{"num_hidden_layers": 13, "router_score": "softmax", "init_std_router": 0.0283, "learning_rate": 0.00048, "beta1": 0.9, "train_tokens": 368200000}
Below are experts of layer 6 (counted from 0) of a mixture-of-experts language model. Rows are named router (the router's row for the expert) and show model dimensions 192-255. Each number is 200 + 30 x the weight over its row's rms, rounded and kept within 0 to 999.
After each expert's rows: "gets" lists some tokens that make up at least twice as much of what it gets as of all text; "comes after" lists some tokens at least twice as common just before its tokens as in all text. This comes from a sample of Wikipedia text that the model never trained on. Tokens count by the router's weight.

# expert 19
router,219,184,207,235,231,177,218,205,230,188,151,130,186,232,214,217,166,199,177,205,196,142,178,183,192,193,207,185,230,221,148,184,182,170,158,177,254,204,220,145,244,153,136,210,247,190,211,155,221,184,158,153,245,210,177,219,234,206,239,228,226,167,199,140
gets: "4", "3", "8", "5", "7", "."
comes after: " ", "1", "2", "4", "6", "3"

# expert 22
router,212,210,197,239,195,248,209,247,183,183,177,165,163,259,234,214,182,239,181,208,183,209,200,225,257,232,231,216,194,211,240,187,136,203,236,227,215,198,205,208,201,200,239,224,251,195,171,210,174,226,212,241,165,178,158,188,182,171,217,212,149,223,153,195
gets: " |", " –", " -", " —", "%", " States"
comes after: "0", "5", "4", " his", "7", "3"

# expert 3
router,157,158,181,246,240,164,233,229,178,212,170,178,231,167,178,225,205,217,216,184,137,187,226,196,156,201,176,258,204,175,190,221,209,130,194,224,210,196,222,224,235,202,200,198,181,201,212,171,220,144,191,214,136,239,224,200,263,179,213,269,217,210,220,220
gets: "0", "1", "2", "4", " $", " B"
comes after: " ", " (", "–", " at", " a", " with"

# expert 2
router,203,187,181,197,182,196,207,247,245,190,152,199,142,231,179,201,196,209,256,218,214,186,241,255,188,149,173,206,212,229,200,200,200,177,165,212,198,179,138,165,203,139,159,250,155,180,206,198,201,194,203,146,177,202,178,235,230,195,230,241,203,252,178,220
gets: "\n", " of", " ", " with", " in", " for"
comes after: " |", ")", ";", " part", ":", "%"

# expert 25
router,230,173,238,205,192,191,238,191,210,210,147,183,146,261,205,204,180,221,198,166,243,219,203,222,136,217,200,219,232,221,176,159,225,159,230,219,210,159,181,262,145,204,202,209,250,219,207,214,199,216,176,236,246,251,128,194,196,212,227,215,205,208,213,167
gets: ".", " the", "7", "3", "8", "4"
comes after: "4", "5", "3", " on", "0", "7"

# expert 5
router,180,188,219,155,230,183,271,176,210,224,253,185,231,231,147,166,181,232,190,178,205,190,191,237,212,190,232,182,221,185,159,159,152,255,184,228,209,254,274,192,165,249,250,180,214,223,168,204,178,144,213,197,139,143,222,180,210,241,239,174,229,175,212,232
gets: " |", "|", "\n", "See", " Born", " born"
comes after: "==", "-", "===", "\n", " was", " %"

# expert 6
router,271,182,173,208,235,177,184,192,190,168,143,162,219,193,159,200,192,168,185,239,178,169,183,217,177,185,220,247,221,234,164,204,184,211,150,215,216,211,184,169,237,181,193,190,206,199,219,184,237,173,119,184,205,229,189,205,237,224,227,218,238,172,179,111
gets: " \"", " he", "2", " she", " '", " “"
comes after: " ", ",", ").", " as", " that", ":"

# expert 30
router,230,150,155,230,197,203,224,185,173,140,160,130,192,201,213,207,221,170,210,230,255,150,168,234,189,244,195,202,259,228,204,228,209,166,181,184,228,255,154,181,212,207,196,209,153,200,225,141,192,209,215,168,195,147,212,176,250,206,171,206,227,204,195,159
gets: "==", "===", " ==", " ===", "====", "W"
comes after: "\n", "°", " also", "″", " career", "History"

# expert 11
router,168,189,212,187,250,241,215,246,189,221,225,249,198,184,196,209,140,230,190,246,172,219,184,181,274,182,223,159,195,163,214,162,212,186,220,234,180,205,205,198,189,216,231,203,171,230,202,210,176,168,228,231,155,231,230,147,212,202,207,206,174,255,168,248
gets: " ", "1", "2", "9", "0", "8"
comes after: " ", "1", " in", " =", ",", "2"

# expert 7
router,230,208,174,212,209,249,160,151,229,177,198,161,214,196,205,169,198,169,182,207,159,166,206,179,226,163,182,262,186,215,178,216,160,185,195,158,170,207,195,172,281,176,155,239,253,157,180,220,201,221,213,178,209,154,218,169,198,231,210,145,224,175,210,147
gets: " the", " The", "The", " which", " who", " that"
comes after: ".", ",", " that", " of", " when", " where"

# expert 15
router,205,178,161,226,139,201,178,176,141,207,217,206,273,155,199,227,191,237,197,173,229,212,266,157,251,224,173,195,233,181,237,215,215,256,227,169,185,202,176,178,193,159,187,214,172,211,200,200,174,133,223,202,181,203,273,152,177,234,108,192,207,198,240,183
gets: " ", "\n", "1", "2", "-", "B"
comes after: "\n", "|", " ", "=", "-", "C"

# expert 26
router,183,203,183,199,179,201,269,200,228,197,206,166,179,167,196,211,202,283,173,184,243,302,230,217,173,222,206,214,221,185,221,211,203,233,287,167,216,232,167,228,157,196,192,208,152,223,202,152,219,288,170,174,217,246,190,168,91,212,206,215,150,235,139,206
gets: "N", "S", "0", "th", " ft", "age"
comes after: "1", " (", "2", " in", "″", " for"

# expert 23
router,147,139,180,190,210,145,232,237,178,186,163,134,227,180,184,236,172,204,205,208,198,193,234,175,163,206,144,172,209,199,251,254,225,175,245,171,252,191,237,224,158,186,201,200,176,188,153,209,205,195,140,220,200,205,216,195,215,199,213,258,235,272,205,165
gets: " |", "-", " their", " its", "\n", "s"
comes after: " ", "\n", " with", " for", "'", " —"

# expert 24
router,170,164,174,202,232,200,203,217,223,190,225,216,222,187,215,242,202,194,192,231,202,195,221,209,213,190,203,212,187,208,259,219,219,164,242,177,155,222,199,203,175,239,191,214,124,194,224,216,189,185,187,180,145,162,231,208,172,233,191,227,193,210,178,219
gets: ",", " but", " in", " and", " with", " as"
comes after: ",", ".", " and", " \"", " However", " ."

# expert 12
router,194,159,201,187,201,155,214,187,220,198,217,215,186,183,177,186,210,167,185,177,185,231,264,197,95,220,216,239,109,155,202,234,153,205,170,228,177,241,226,200,181,200,196,187,190,205,161,250,236,189,208,197,215,196,206,227,197,249,222,220,189,209,186,205
gets: " ", " (", " up", " at", "op", "it"
comes after: " |", " m", " ft", " g", " t", " b"

# expert 17
router,201,190,217,231,209,274,203,229,209,215,230,224,142,219,198,156,173,154,172,277,208,252,162,209,278,164,238,181,202,216,175,204,186,208,173,214,199,191,206,231,241,170,199,235,160,191,208,189,154,232,176,191,244,216,215,186,170,134,180,148,118,189,198,232
gets: "0", "8", "1", "9", "7", "6"
comes after: "9", "0", "8", "1", "7", "6"

# expert 9
router,202,207,247,187,253,183,196,215,202,197,205,167,225,211,201,230,208,156,193,193,218,174,165,225,186,194,207,204,192,268,232,193,217,156,219,244,180,195,172,209,181,224,243,115,212,197,215,169,167,186,125,151,131,219,195,198,216,159,136,189,210,221,186,210
gets: " was", " is", " a", " =", " be", " were"
comes after: " is", " It", " it", " was", " he", " He"